Experts of a small language model.
Experts: 256 experts in each of 7 layers, 8 picks a token, a sigmoid router, a shared expert of 64 neurons.
Training: 505M tokens, 4221 steps.
Below are experts of layer 5 (counted from 0) of a mixture-of-experts language model. Rows are named router (the router's row for the expert), down (a neuron's output weights, with its number) and show model dimensions 0-191. Each number is 128 + 24 x the weight over its row's rms, rounded and kept within 0 to 255. Numbers have three digits each.
After each expert's rows: a language model's description of what the expert responds to; "comes before" lists some tokens at least twice as common just after its tokens as in all text. This comes from a sample of Wikipedia text that the model never trained on. Tokens count by the router's weight.

# expert 22
router:137134139133096101138175128136187111063132113103139151124162095112118125111123139137117129150116114138105102164155116147132100123104136079049106115133165117125117144115120138146141124110105124166125119094118094118116148085096109140138120106134134153101124109083144148120098169111162136062101131116121156157136093130137110106155127055138109093143170077143110091105145101115149108150142115140131122108128133129114111124182098128101154143128139126075150100130147152125120160172115139130129095113149141156072157085141120150130147123104116130118158134138121129092165109129110130108
down0:125138112121107135141148132126167098125117107099118095093109106137106145152101112073132142128121100114135115103095102096123164152102142140100135103150104168101126122102162121154115101122148121138097102171145099126158159093101162125135108084108140150146134199103143115136147137120163126140110090151200140130114095122136202109111107129141134153134180127123140132168120140115138094141130105106128085158117105133142147125099124168157154122086134104095112121142144157132185092103134083127146168156092121170145144087104106123099138112140157125152140116140146116119138144143142110110
down1:098131152119122099128133094122129096119112163123127119113118144151108159124144088111151129117101147108112119145148151136124120086132133129171118083133152158126129056108133111112107132125139196146134141141120125141108190137071138094130192116110136153119146119136116172156159115127156139177146109164131117102114094099094141116138110126132136130114155147079094141129128159130087140127187130125119135145101115161126138103115096100115143100126113147157145091172137131073123114121109136159105171082108163158156081123123142120148072149104133109119094134142106136108111090148118140134
down2:151144110105107157159135100142139089123096140168139126115139106170103075104138160100160125143118123100157123147138156101107142091107112099134108093156120095132123096161121077150101129124145121131116172138123133162184148104115111104115116119153188125144146141184126121151154103115148139131123127128149134139079139122121084147166129117150120145141118138122150141170128128151138142090134147184081151121125104180147123147141115152095174091131132145127144119120205137092124139151102106151127082125116115150136129107132094137146104078134109149131154166147116118167128151128143149097
down3:126125121136145152145092153093146092173145080111116162102147135140136093155142100082170092115096169142143141105114122125143100171144126091099092137158112128118125174110115177168108120134172157097118120139129128101103126112116147130064113166113100124153110123121147154085088096120123133151106142163116136157124136105117170116117133088124136118111081155133079151128102171148119149152099116143119127130119169124130121126118098099118162124120151112120118177129154111106178162135157142127130147116128131093149142178119108122126095162140154126110145097156134139101174116156118142161
down4:103092117114126112131133101144136121151115157128088133100150125150096128181094115110134113117122059133147125162123151119161100088148151127118099105070136124087132141091122080134115117107151141129067154140132143063159153079129151118178160135153116103146141130125090130118128127118159075093147141102123109101164133094105149130137161099117110118072123149136094125121162100133150132097109126181111139158143109118163135161147142120126130116118088147120122101111113095158118118091106107157095126139131114132110112101151173096098151132126127114162123136142128084110128107139103156132
down5:119085122138157120140142169109117123127161138142153115093091145133083154115136139162158126153140159133155122071190146162119142161130107111136085094110120134135154132146149122119149149118128124127145115129153161104117139131098107149139124138117089125148117114118133112098129153117111099177155124099103118133073130135148144133082131132124132071097075141109126133133116105117144136184170137139162181097137164131145127093145095102131190114135132168116115167092109105085117100133136130123105095133119130134135160135124107163115106158158142143127132083119178148140078140155143151089
down6:130097120143121090090122162113133155076101115118108101105159169159113114123141118133109142120137105117138129139143178198129149165116138105101091116105131125139125130154134128118112122127144138124133112121118128094122134116158105183135111130153111120136116122102175094107165106127107147134138100087125148102082120108163101105132078122115110150088119069141134126132141122118136129104099166108120100099078116117158091147121144195129120075124149091163170170132135131133132124124174111097147135135125162124076089111124118113123156083136118143096118103140112095121131156166083120129
Prepositions such as on, of, from and as after verbs like renamed, incorporated, named, known, part, often before dates (on April 22, 1910).
comes before: " the", " a", " \"", " his", " an", " their"

# expert 20
router:073114125127110097156176109129181128060077128122153131134103127131094120117151116125146121172108136092113141156192137158133093104151105138103125157171164129133128161135139170136122094124150098162173121115121131111107133121136073107145104118124147133128090108140125147110138116107107151141110132130102156168137146163147143104162143119113138106195162091121096128108130115097110080089127108163122137134131152116087143113141103114113159095119118129107147142128108166123110113194163139114122120118144133132102147140133129109137150107140085102163140147127108127087085108121114110131
down0:118142169123101117065149156095121118108171112101116101112114133097109138062099117101163101175123124122118105124148154136115139106145105138105121135152129109143142154138131144143119094089149098190130115138112147157109117140151124172149114111154103124113103097126098106084107172112138095168142116075124121130110144119099149137101123101177150109116157118141124093149153121125118128156186134148154151125139165105146151167041160139133169138166126122105107126098171123152117138145142111114118138112127151149142137153120093127107163123173160108107148148140121147129132114124142142132
down1:159154100101129154113125116135155144176126131137147145110158124094084111142142125122135082139148121120143160138154107123115162157172126124139137110101151104161162166120107110105094151131122159087124130149150158114090150115132128119150099085130127110115100171159114121133103143099159142110144146128116150088127171139145144095087095119189098108102176129146120131126124165134164101114124134117118150129162075136128160112143112109132142140126132097162104107174139142170107138117131130170110148144146127124149141080088137162097152090130211151148118138114117148155147100121105166142
down2:121104130169140120109154138151099148102160154091127125147090143152117136133115133144126140128152135106156126155100165108108130121143126108143119116113130117117114163069136129092163158190125161105154158121108184122101138176128164149069168148094093155133120151125111145095111123138150054122117143119151123067130144097141112114144131059141125155121108132104144132123146125145136129087132146134125136156144141158112129136102135155135100096116135100123091103130154057143135155108134132143148117103133146122107135154088119121115143124140183122156105159095137126178141155128089130145
down3:125152112108120146099094082164139093149100120095136136119128066115146157127133105140123107161100131111113148105135141167077134138146134120154096134095142096141125130144086099142089132111090152118139126108163119138099101124120092139148131126114168061147088141157146117103138145119171148134137103103078115139128136125146115085157124122105153087110129144119139127145147122104142162125105096137104126154146157169143090118120144120081107121102128128126108090104108135106093127140135102124110118121105118072070117167107097135164143145097136135081180091138121115153113144090140103163
down4:133119123113148098120165110144107163117093127128121069120118127116150131125142119149132157141105124121141154098166128119135197159125084117124130106113150115099118169145088096100103083110115120071167142100126148156086101085144138154140152162124094104147124122098105144133131121104171111116089138147130136164169115124127130080146084095138145157115120100161142137143100106129124137108142106147127109128135103165138109093191077098109120171166099082137089119143117115125117161091123099126103102122095151116116101105128121120101118112144154088144161133134143151116101157109148141124
down5:115087172130128128160155161125156120093102151113088113121142148157129148143144107126130144157166085073123158177140165121149115119125135154132113141149124146135139124173133162175105117126068153123153148132160146109126130111158137175147154117104103094055181151116095115124110125099122154103113131104122130150122094151126146115134104122087141113129115162105146173130131158109107110135149127106145128172088140115174136089117137121117192106156107146136173098122140146122102100133158157096114161123138093155124145136133102103119121115125110093179158127108158121126112133127141107117
down6:100109070124088124153155115115120158152106131134147129112149113135133123163154140118127143134126134110096191135120085076181133118114114094134138156137130133110133082132147149086122138129153125097106140153125111144128117127117071121135121111110144133153136153111186163121120137170169138139113104178108139137106117089149130140113149146130143145130161157126112104135150101147163108144117094131099180118107085143111114088163146161109102091130147143105107130141140158125112138144088116142126191108144133123160110080153146108118109112122115127134097135189096055099140132129145115112
Line breaks, especially double ones, after section headings or table rows, right before tables and lists, as in League table, Schedule.
comes before: "|", "=", "The", "-", "In", "On"

# expert 53
router:119089126111120114146179093163161138099123175117148124149121113150104089135154142157104110115118162139115088115162128126123123130134111120118163162145141152142154106132144181126154109120151092194110140132148126132112165128098099108156112092152155121137138102115142165142125158124123159148123152151129162139110146133126139116173103111160156126209169087119126132090149106076144090121150119156100128115117132128147134096174136112111157138083122108110160151147138130129096127154146145093131115082161132153119189119145101118132139146151093093132149133163120139132103137093165121141
down0:121083134104147149118158113104092137142141118146131114154146155144143169123171158126064140129140148123100161146116073118107153090151144121139097119177161115130122128160102182088127108118123153134117143085115155175123152159123128087111128108149122143186154107114132150114110165120061143130134155104153100108097138134137125164148116179133166142110138128109108124145122110185108194192136144138125139083139094120108100122087141151115147156147105170117151126139115139145121138166104129124117140133136128127152161122112140118125124119105120111111146121104098117109151124103089148115
down1:163089098161136110103138088156084129090134128084105116165116152092110164123112116126129146118107110125123112110142142125160124133100087139106161081101102137066130137099148150098116117132110140112107085116160163143181148093105178095143092133126158096142141110172141143136104118139158160150111130120099126128105104127097120111089086120128170146110137109117131130113157114087144150142130145103102145124115134090092117122141128139151120149092145129120105150113118105114149149099126127192156121148143146154082100153163115130122154186139175119133114162103157103129124117149119126165
down2:101132093115124131114109093129148118141146152170111148147179105143170156153110151130117174105096149127146152154127120101100137095144141158110153083121145150146142174100123103095110137112160097127098154124119169157124123148172129104130119112112122119117151103123117130123130125118120124085102119124164132144132161129142116142099170127133108121125118100129127126175151127148075113129120135101153090136124121148121127140073117119111093075159136105122115132156124137198104129138130111177131128113145143124117141194125169159162097119089122106094158147162140098121162095128185095176
down3:125176147138100109169133106141136080076161139076146112109151136097141133124114123160153138122127123089121122171035140108129143141168154164110133181128135130092116146174154147126136139133124158129130136106103091103152151171137097133072131106076077110120150129132111150160136118144107133121108107161127155152108150133131151152156133122154154128109125115134096118133106130121114137159188142132120082134160116149133139140156139127157150144143133154129141103152094139157129121150109124158064096114103128103115129137121151103143134162133150161154132103123136143190132145103128136123
down4:163142140107140120134158134093147144127097112133119137172136115072137118128153176141145088105089157118166072106151172119133140143122131137108141128117138120133076134124101111098129140156117117138115128118143068150133093169099174110109133145161121141086086145105109110167156126114152127096138141154075134170138088159155169130113125167126154124167162109118140126145090116133117099155130142112127107147165114162171101137149130105147133148152146134135126101132145100113132118154145135117116093087132186085147091147107145129158133150167125124096141124137148190125121151160132133122
down5:161153105111136118129127118094167134162172138102152140139157143115124163121151093156091132131159119091133097114148136140126105117133104165139120165141128111104150178145091127119097121154128155106115089160125164112101132148138110138106133104150181128146118085150093132136131153132137105123089173109115126081188099061140141129122144104167143144136115170131132098172148121114140133131101137157116146108119119134137129133121097131135129125170110151099141111114138093051119113135115109172109100110079112124088111114127146143105064123141102148134132153128186147112115158130144108142
down6:127133134118145157130115139174130141170107110163109125099120114123111126102131108177133122159126113115120127122148116121127155111115159098144140143091088143066136191109127189116134105137142128102146140138161157141098119053144151120160131138124136141137113085140160108140132125145111108122116140106140140110170144123137109064121140167124121189124073181080158123088102173134105146098126154137140096137106151126114116164107104128125113121129139130158125089106109168086111155078095168131103111157108129154135148118112131125086109117123098136108147133161128147108108137146134117103
Section heading text and equals signs in wiki headings, such as Career, Biography, See also, Results, plus parentheses in chart and population labels.
comes before: "=", " =", ")", " also", " career", " Team"

# expert 6
router:123105122099136081122186115096162133060113157109144139109129108128122136135151148134139116154097129132094111149208109126137093121095142082102121144117138139144143073120126176134144146107156110172120127144139122088101121128087108126151107127137141176125109094113106167110129107102125171147102162148121151147135160134104143061160128096152128112172159118127105142112150174115144093140117127139128164143108141147127111125152104156118166122122147161143127113100139168087127123133117129106104122115139134093107143120152137105140163104152102107142127141177101172098148126149143140092
down0:126090135120152108102124103147125138110124144143109150129174158106125073116106126153099156109120132155118121119052152126127143173126146101135163134114128136115101147143170125114158149147129090152118100128130166110119087155126114139146133141089130077118110165153166129161136152143100098153118132125101110134111113162143145153114112114151142130106125154139142055092124164111136124155097142140129096122134156130115105144066137138178096123147110172100113121185124126118139173074106086146169117168098124159127152099102145153115147119098119115084139149123138113124155151128119107151
down1:153125122128090101131116119134104127134129092107105141134124095110107171093162121120060115150132132177163130131120107130111115122093102139140126153138152105133113143098154139111114180084157146160132173077150120127109176141115131143130115082101131147130145129134124117120129122134133117125069184118126124124141119101139145119107118113169108131110097139116119128159116119142096145121139149169165151138131145101124114162106152148164103127101100149137139153072111109128167156093064143072172101118120101113124101131173100108092115085122127125156128144173164113137147147076140140126
down2:143127126133175139118097110141118102121102114149135142144121115099127136119117118123129138144088161080114126165127133109121114121117148149107099114142104079151146139132167135118161162093086137144151110129140118116082172156091103150086109130107158123131142120131152104107129161168134129164096112144128174129122175120115137094185136148105144121108132128155093173110156132151117128159134143133087106076107149131110069128129119140166182115083114144132142148113124102104110125105140125084168131155136060122103128109111148150130145124091151116158102173117143099152138113113087075125
down3:137130143080124107139112091146163129139110108108146103143103136126159168109123153141098123090123144118187149125141084148195131158103143084147125130105118180096180122145151143150110131145133128127100130122133167139118141110127126129166129071139139148148117123094126114117182116103146117165128109083155145166122131110137130069118069103126083138124137080110122114108128098180126122095096175118137136115097093160134086100101132148142166110099118151123159093107152151116123093142108145107118141153130143133099121105163146152108128115149094123126124132136114108104161119133134159109
down4:153112118127157072109134144140125154104161142144142139143124133155118143103100128156121169084132139104171110086124139183147097159175108144106139123149122133069136140147102145125162133125145129120122116095162104126146138109076156118119143146143137094155147148089202139103153104104104122142169107104115112125143122179151157125135084099068144125127144171158158127155128139124130118152124110070137161156147153138132159087104102129125135119153128136140120168158132122148139108121118126122142154121093121152108133156085091137157133134162122114086146093123122134081105142132129109167
down5:139116146117103134112120146105093141138124169120100145164137137160161134138142146099120129183095086133094140109159139119105098097102122112141085139089108105121096102126093109132169121144128132112086151150102130073138076154121146114140125104116119140130150132077112133180090129121127150104121095150114140123151098147119068123118127135149082126138123103131105118141125139103122129154114133139116127083153186144112129136151136088066160159125127144118110102114176142164063144153125106127109150106103126137125126144175192153136142107155124116096130163154144124146112137145141093128
down6:119113143168165143118129115174145133127123098132154130135130151138136131133150153129106134120119142103139169129192132125142149141112196143120089163116123169074146154118176187159150122157093160105166160112119148157155095123122130138176125147171117099108148133099152152099109163138137112153127107148133168134159170157157127146131088160119108138133122123122091138113108082111158131141126120079114107127124145172161082117154132141081132159143104131083128144128087134118127151143163113126114159114138117142103144134101166163121146119141115126115119152091175091115111127147142105124
Line breaks, heading equals signs and table bars in lists and tables, plus locating verbs in gazetteer text such as served, located, buried.
comes before: "|", "-", "=", "\n", "\n\n", " in"

# expert 60
router:085114102098117069115152095148126129042093135128150154150136132093115120144156167087126126174132139139138136130142115155126086144131135137123114170146169128110129111164137129111139136136146151125095110148145139098111112072113100082132107141162160159102110126089113143133110136137116163120085134120151123155083151130094119133166082112133160135194156109152145116125153141125153071120101133156152156138149127106118118106138140103101129158172154137094141131129158149136113140156169124126181150079138131125123146150152128086122130117120075125125098136102117149139132119126132139134
down0:112135124134140092151126117152134166120135138173153125155109143175137124169140114135123115096098155161132153101089143142111118108176156113169159137104180126114153134133123144157133057146163131122152146101167107122166125106131091143129118099107137110134128151163104093128164158154143149110098141102138171129156133110134158129154124157100140136099133145130151190117143125148114136123152073124131138144101158138146127176120131070117130140099109171124139134099114112173075129115164082147139108078096115122136113124110117115115117125171107140134112087154142117161143146162107140145
down1:114181137119119096181162107130129098132133093154125088099148147112117125143119073142152133138151142157095128147092109150145112141131164112120131073113127177106084077119115129122109073110151105154133110129120142114117140124128131144151132153131068161093168112143115126147130098085104135172124077156130115118110126127163127119130155124111119162149115094130103135104148149115127121105155079169133126091126106121123100180115108114160108097165095139165135134123109111178118138114055116117109100110151101105122125162108125119125136131117161114132107149121095126102150101117130168140
down2:117093109141095135153104147111157144108145101116105153130102123158100168113142109147131150102089129128169113122153150147148122106145109176113120100133121113141071101111138107113164131104143156132123131138110137136159119139153114131157123151132101124124179167120097147104117097148093176153139107134110180177134122135123150138129149165096153073119138131091140144113142153123133114147125187128090163164171154122110086113142101118136134137140158133178148121143142121144125181154101111125127169137157132130182088124145123113141102120106108133085157093124088122078151163117115155155
down3:165132116102157098112109094147112120128105134106110161115127112120149096101130120115122124161126121101156150117109075163070118112078100125098132138157146136151138119116177159146087176128101150064118123171108140152127098140150076111130117112145116094099165129118088132107113123106120128109115136150131151106130159132100126153113090102146112112110126092111145102107165111086138129116114147179146133143107133166141105067112150132147110137100167120130125127127113102128141130159135103157172106111114154100117100096142120093124138082102072137122107111112133135157072141134144170127
down4:125135108118132135119107093119119148140137072110156109165096123120125109155185127147116138130144096120136157108126162120097159133143145151138141193104105136125127119080100134125146096142145132142145125139125127111148105106122151117123134138146131133140158132130165170133163151122162095135096140101143070077148127074130125100122150150077131100081177124147141150109137099121115145144136105128083118143145077100085126105121146101135093117113094179109109091125086112115124133107137099146169142121081144123098067138113185115110120129147132097129128130132096111136157131153128141181
down5:088118113073129138131126154158123174162146140127153108123110135151129120172105137105070147125097108126181118120118128135099114142113119128108155143140059153130121131107154144173150106137095146109136139085128143128086155108096141119113102072138152114098121123089140108115119129163125100135145105080113171082117132134088105109172113144124116145134118115123121092124138138141126131134108117114153144149151121117160205099146088098089126139125157099125129165113142132064116078180149153152139133131130130141179102115110128127124120114118127118113139081159112154105128106146117115114
down6:169147131140126092120153076087162106110151136133112124137124147112140107113125126108138135174118135132128182101068116128123119159088111172122133132092136107120174096136142120148122165144152134093122158155097105116117096133145104132084142136117076100114106140134124150168122113127079109114119129108150118139139145115092137126112158148192144130089153116092135152107127111076106168113140123135116103131149129136167132105123147134134106110132082072105089125114122122154185113111144148111119122143102118111169104093108128076132143117112122101122155109164164122126119156116088163170
Plural nouns for groups of people such as men, women, children, and the "n" of "Women's" in medal records.
comes before: "'", ",", ".", " and", "n", " in"

# expert 52
router:110137090123123091133180141153202154061131166157109156152142134122108148170125138123138097139075161105166146137150119098116118111120121103079091138148107121122153134151120190107150122135152124148120137122101130105129159112130122112163135154169135142109110137085055173105102125129109155128138131137127167120128137128141130132146136096123144136130163099110154146148147123086152073158140117186135136145121131151140132095159115135106129137148086119109133119159098163154111137174143126118087115113152137134075167121144126112136118104143117118135148151172121125100143132125105146128
down0:125115124079149129144091135106145132138136148152106141123149142111079142110170113148126143117152108068104119111105058163080156184112094137090082115195112091121128117125101112114111151110175085097154099122167156126130115122104134115120103098136170133148152119092080174110099118093111127144128148181112120111159139096130140169132136117116144163123142118085143140128106122097141166153142128123131134113143124134084087131143117140152127142097143147119115160137144138143132122142129149147117161129115115154152081103138142144129125110142119135065159111138159109145117136090127144136
down1:132156153118140149123095107120126152122108137110132125130155137090124145088124166061140107120151148132118103146145140151165144127149087105099128131113087120161156149164129139121127162114145134125159149093134164136129141169114137104156109158128133153136135109081135112123161105147077133139149103173167062058159122124122119078081117159125124151127146099172148080107085139106153112134181134102096124134145121137134145115148138120129110139121129152126133118137127125153186108117105143132132114140139128112141173149117068124110111154161170146130086144124097126141108167114129119166
down2:105187114161110124129128116099119172136120100082139099137135109121107083106152130143124182156168129129091133116151110138137127133102117115126130117091165157119078100145079107113134120149097124132078116109120100137146123108087143138147146123111150159158126078120151110142148134124136203083125126095124127140167105133127140125098143123109109121155141095160114100118127131172119085122140141117113102122144149150083089113162099125124106135083164181083142135118151156158112122146101056100128107110118160132138153097151099136123115131096117132133127094097102148133131139146141124151
down3:135148140157155154127127109145166080135142160138121138117138155134112149115113135133090151138173123108129134138111140135141185100125124129131129129128124046156166119159145148133167153113115120122149150152126184154123119127077105094134146115152140132088109128137118131092141092109131098118101107141151127106109142139120084142140158079123106119085132167102152085163124132128145166142119134137106168107157144150136152079134115139099103128212158151141114109125099127110097144105124187152136122154121124100126102151088130139182141092136148107098110105147115094140123121132123163106
down4:113159129140117099181072143094145117150119095114143178091129122114139098119145165144115131083180131128083129144182183145106084130132187130140082109109105129118123155138112119135110122120148161129141104122140110148131152111134113130155109100083095093122158154157108118148138103092101121115153144151191146087127149138125146146149123158123131132156137144148154154153134113106130096134116183095135184124143093126129138191146148117136139079187142101121135130115093114135136157152126091115113126103130084133109135092124148149137134127104156138142144108110102130119130123126113143122
down5:196093156146139141137119102124150131176109127152158080148147116116098157073157102095160093153136154104113151130107112102149127136106119141097151131138121118157158119134114111112144084183123140138136106139086131112117107125101105111167113137145125138135133109087172143160130155155103103145112116107102088127141129099155115099112107106123140127161138154128131114104128111123087120132099126159125119159114098156135092116100127174134132152151123154163143149097129167094131077102146145185146108175106175170112167137144117129130103161167168137128112141146138120118095131175119141130
down6:136127101091141141137119189154154149164149083143124112177136129142151146154153079141145122121127166080129113082150133105146172141135130151100135114131105110083149144144143105133119079149160115116113119084158089118146082106165117130124122139153093135117124175126059133140134162151127137162146103100147136156097113135148145155110110134144176110151146089119140131112155138155134113092112141130164074140128095135092086110083134139124168157121148079102110119121143140124115105092155156128088110137127128152124080117114146141121148144141093122132151152157157139140131153126139136130
Connective words such as to in due to, However, After, During, despite, plus past-tense verb endings narrating events and causes.
comes before: " the", "=", " a", " his", " that", " its"

# expert 4
router:118105117153094080088173137130189155065132181124121143139125099116089153135132121133116125140090149105121155196150138136145105159162135105088117135127127156112122103158098140122144129142123114150124146095108133105092148075155102133147123114126102137110135122123146156098138101132124155108109129123114133116152105136118128120184123072154143124141147095139114074107117100119135068150093137148129135141096116166155109093140132141122151181135145120101133072112106149136120136143164158134124134121157142136107165102165148084127111119115079128109147148143137146132106091159107110147
down0:167129115097154131147110084097108147132160153143112113105093133144102121117170081125118146131127089117089156129110118132096130154108092131150094128171143118113129114144080126089132094089111103150100167103140138111125090116132087140103093115155109120119118088084166086140110105104116127140104123097102108157111101119101164155137132095148123123095137114134102104139081122137140118173102077123120151072112107129138106131123125123129108144125119077170136095138096117111135134126101130107118104113106132109112088130082108152099145140121115069139170130129149122097139152142147126192
down1:146114130142160133119158070145168169150123120123121144109141102096172125159110096153122142146075095137179149114146164106134096114105134078116154141111106112107132121169153094203128122136144153119141140141159121105153104105153137145111088135116123140128115162070133137138143129125177130095160133102147151103126160109116138124136179124143188150116132127139142131151157081078130112148142107136119113186112151129145151144088144128086140139095149138110132124111137154083134177101149125132110107147128119083134129109124114145118116135115136124105141100136100138093096167120136164143
down2:123106153120156132167111152132138150119122121123141135101107142118187158147151143114105114147157122130097113123108104142149189144108119079084132126094164104087114125133156147120117102133138122105132180122093111167113128087114126124092179142125149115142095116114158135147150088116123117096099128104085115099170139167103151136112123087124151151155127145090129153125146154118142148142093097149112111142121121118110149155120182114157165144183144097163095152130086139115157111139108111162085144095105143130154081115114148118150140081118126118166107147137168106111140159128153105146
down3:122106142115146142114121116147125139109125136169102128101126137117150143112144135126138100114191110137122141130102134167139127122134127092134101136134102131123162129122101117115096121151090079107133124144096113112164147153061140119138126142114147108102118128109178139178093132123143147135170146116133098120111117086089102118096105132107089174120127202137169155181106104136131083115087108105154142131161123132128153133091166123095092107099175082115115163111127116110106119087151113109104142174138110117199117129119136148131103123084139111139115158143124139154115158117114151103
down4:149105110139168111195121115137115118117104137105121151121069165129122105173108124136171136154099127112074129133145069169140075126136116144149112127112136131079141071138130147132164139127108120113106130133122136103131087145130154176091146105117166097133079120127112104132155141133128152089117135119111110134147120111158131159113081091131110197143093167110106149109124110119118105153098148121159099111147126117126139148113109164165145180118147122099129180138119098117157143129106132119092126144134113146126170118116148097145137166105160128126160145123108106132125167108104141145
down5:130143107161138109141117108118120156162116070157122145121137134123135131166102109121162107142154129113143104115076162096127138148124104135104151135136111093123141136145151129149115165092128191168173134158141114154153136092068142109126130133150102110129110122132166119155075152157113124092155134130150097129157155107130156120110182111113127140111162131159080149123115112101114133149116151129146104100159118115152163109162125152105108121102123183131171132118102130111133150133103099097156129145114113115110135079106185153168097153112146139125103080117112080121172131120100139106
down6:112119136112115100136157174162164151118183153156155086147135154115138100139094108160154121117114165094108120128102135143097156124140102099146085085102120173129148143106145134154133141161124116119118148145152128165104140083060145162127173147101091139112127084136089117101121102139147126119138133158113104119116126159105080119131128151151119135125107085112153148117135108114132154122119113114108131126161109104149157139118091172111080109143176138116110117120109089105141084084093163162100111107121132109127104182121121089100164127127103125138157149122113105100117137130111107146
Prepositions like to, into, from, onto following action verbs in plot summaries (drags him up to, hijacks to laugh), plus fight-result times.
comes before: " the", " a", " his", " be", " her", " their"

# expert 40
router:116150075094122091138153145089181164072175115136121112137113151164135113118120127111127128159125152102115117141176105172121100142136122132112101105127165161119143091140133173128147112148159137158102121121139117163124142136116099114162119146121153132094116124099128141135156138124141159160118121123101108166151156149128134135168128123150113101184099110126110138125127141073109098160105145131135187087154117109139085093136126100116152138129128132112101180109166169124142135155145106093132108087166141164145146114156105157120129136119077139168152145160136099099127158108124139102
down0:100113125167139140155142122168076143127121154148115115158097136166073133110135146125160123155142149132143157163152160140159122098093161155123120159140133134126162115128112111126156118101183143124156090118146116104102122106138096094165134112133149124156151155172147104145141126147127110171168142088118165106161116113114113149132151122082144109091118098140106134158133112150128138119105102136093154137134138149118160146096116129137158115107163132110121156116164093158147136161145126110107151147121120064110139184145152085128087146128122135161126202124096107121106088127159127146
down1:116142091071123119145138129124105147125129154151156158145139112118077117128136133139135109169133189102134106134064143119146098215094125145129147113137163152113114128150121157088138158136160140128117079147125130152107115155171134066099097094114117116114134119114142142114140149138126097129136155109133143124136129151118121161140137146133116096087113133164172140100130094159128107122171134083184153141107140158131122091124129094131152098186127126084086120153119134137111156118133114115154139129156122147163171125128116130140137109133147124120103081117142188138130117149151109123
down2:130126166161122057126118115151130087117131154097107109111121139127137125135098141120120123173112137151164075108095127099119165085108118120125169147112103143167078108130132117116148159099134143119128124131095184124119133098076121142134183057091117129127125147113136133118132113134141102150109136119188139172149103123137132133108193142119102090127130152142133186097154137127113155141117114138130151118066135150129123149129109156113097095140135142129158116115130107105115136124117151088115136152127119094145130177138148110133150150099124115144076117145098144112173118126137131173
down3:143090098129166147147134151120089115123134137148147146137176118126123135143141155146124164127131151157110107144115186119127101158079157118142161075157170124121167119112105161104127152143132111130138153155122160074117111128129136072174082115139101159138106125133150117150130120153187167092137166126136158089133150111110121102119118124126109138169120080170112134120143137155115128094113104099130087129115162111090150156141115146172121130190110076097136152132110146130116132121136151083143128141107098149161141115137111102104117120149118127119109168151172149144129124122115093118
down4:151120139164132109122133160125139131147115133132125163112153141154122167124104150135143153139130124138117110122115117140157126109142104133150149155126141120107101126097123135141124148150139113127121115132087129146127115139139141136122103161133060120168148108182106143123152151085155117181081087153156107165110100109156108121106111165133106119099135143074120112141119147150097117060125128100103068123165096126113100144115110158117131055145126115142139079114125169075120131108090121153168150130117146127121142140122102147154130155152141209104153121166114104091118112100120150142
down5:135195134136129124091160144120143130115121169112108099110130148168126128101081125106115161096128088129121121118164149137123117138058144132106132099128108123107116118108122131138088158127132126121084124190183081139138136110099081123154126096149152094097084123131108157142120134144089135151084097143129123154124120137120128149123127135118131146104138162144068138138039129093136140147139138152158117139120088112145124102089127117124089146144120150096146094125120133156158148113120118113121166128136111140175144103136140125121135137166092127098106147097072136164144136156129124129
down6:116111117117094132123144147150154117126137096102117113129104128171116070111213162148132137141137159077103072134122077099110081131120138146143115124146116132086139130088133153141104118157158106149127100124141096170116148113093133126119132143154135113149111093136156158128149115162106148129110119146136072136139171174146089112124153139120139133154107093141093161138172145142135119114132120118101111117084090085107098164142153097134144144149095137098157090138120129139114114146142132143147121103167122155177105108132101171129190143121114112114131126153134131137110111115093145132
Line breaks and leading dashes starting infobox fields (- Location:, - Weight:, - Height:), plus bullets, table pipes, and field words like Website.
comes before: "-", "|", ":", " •", " Born", " Location"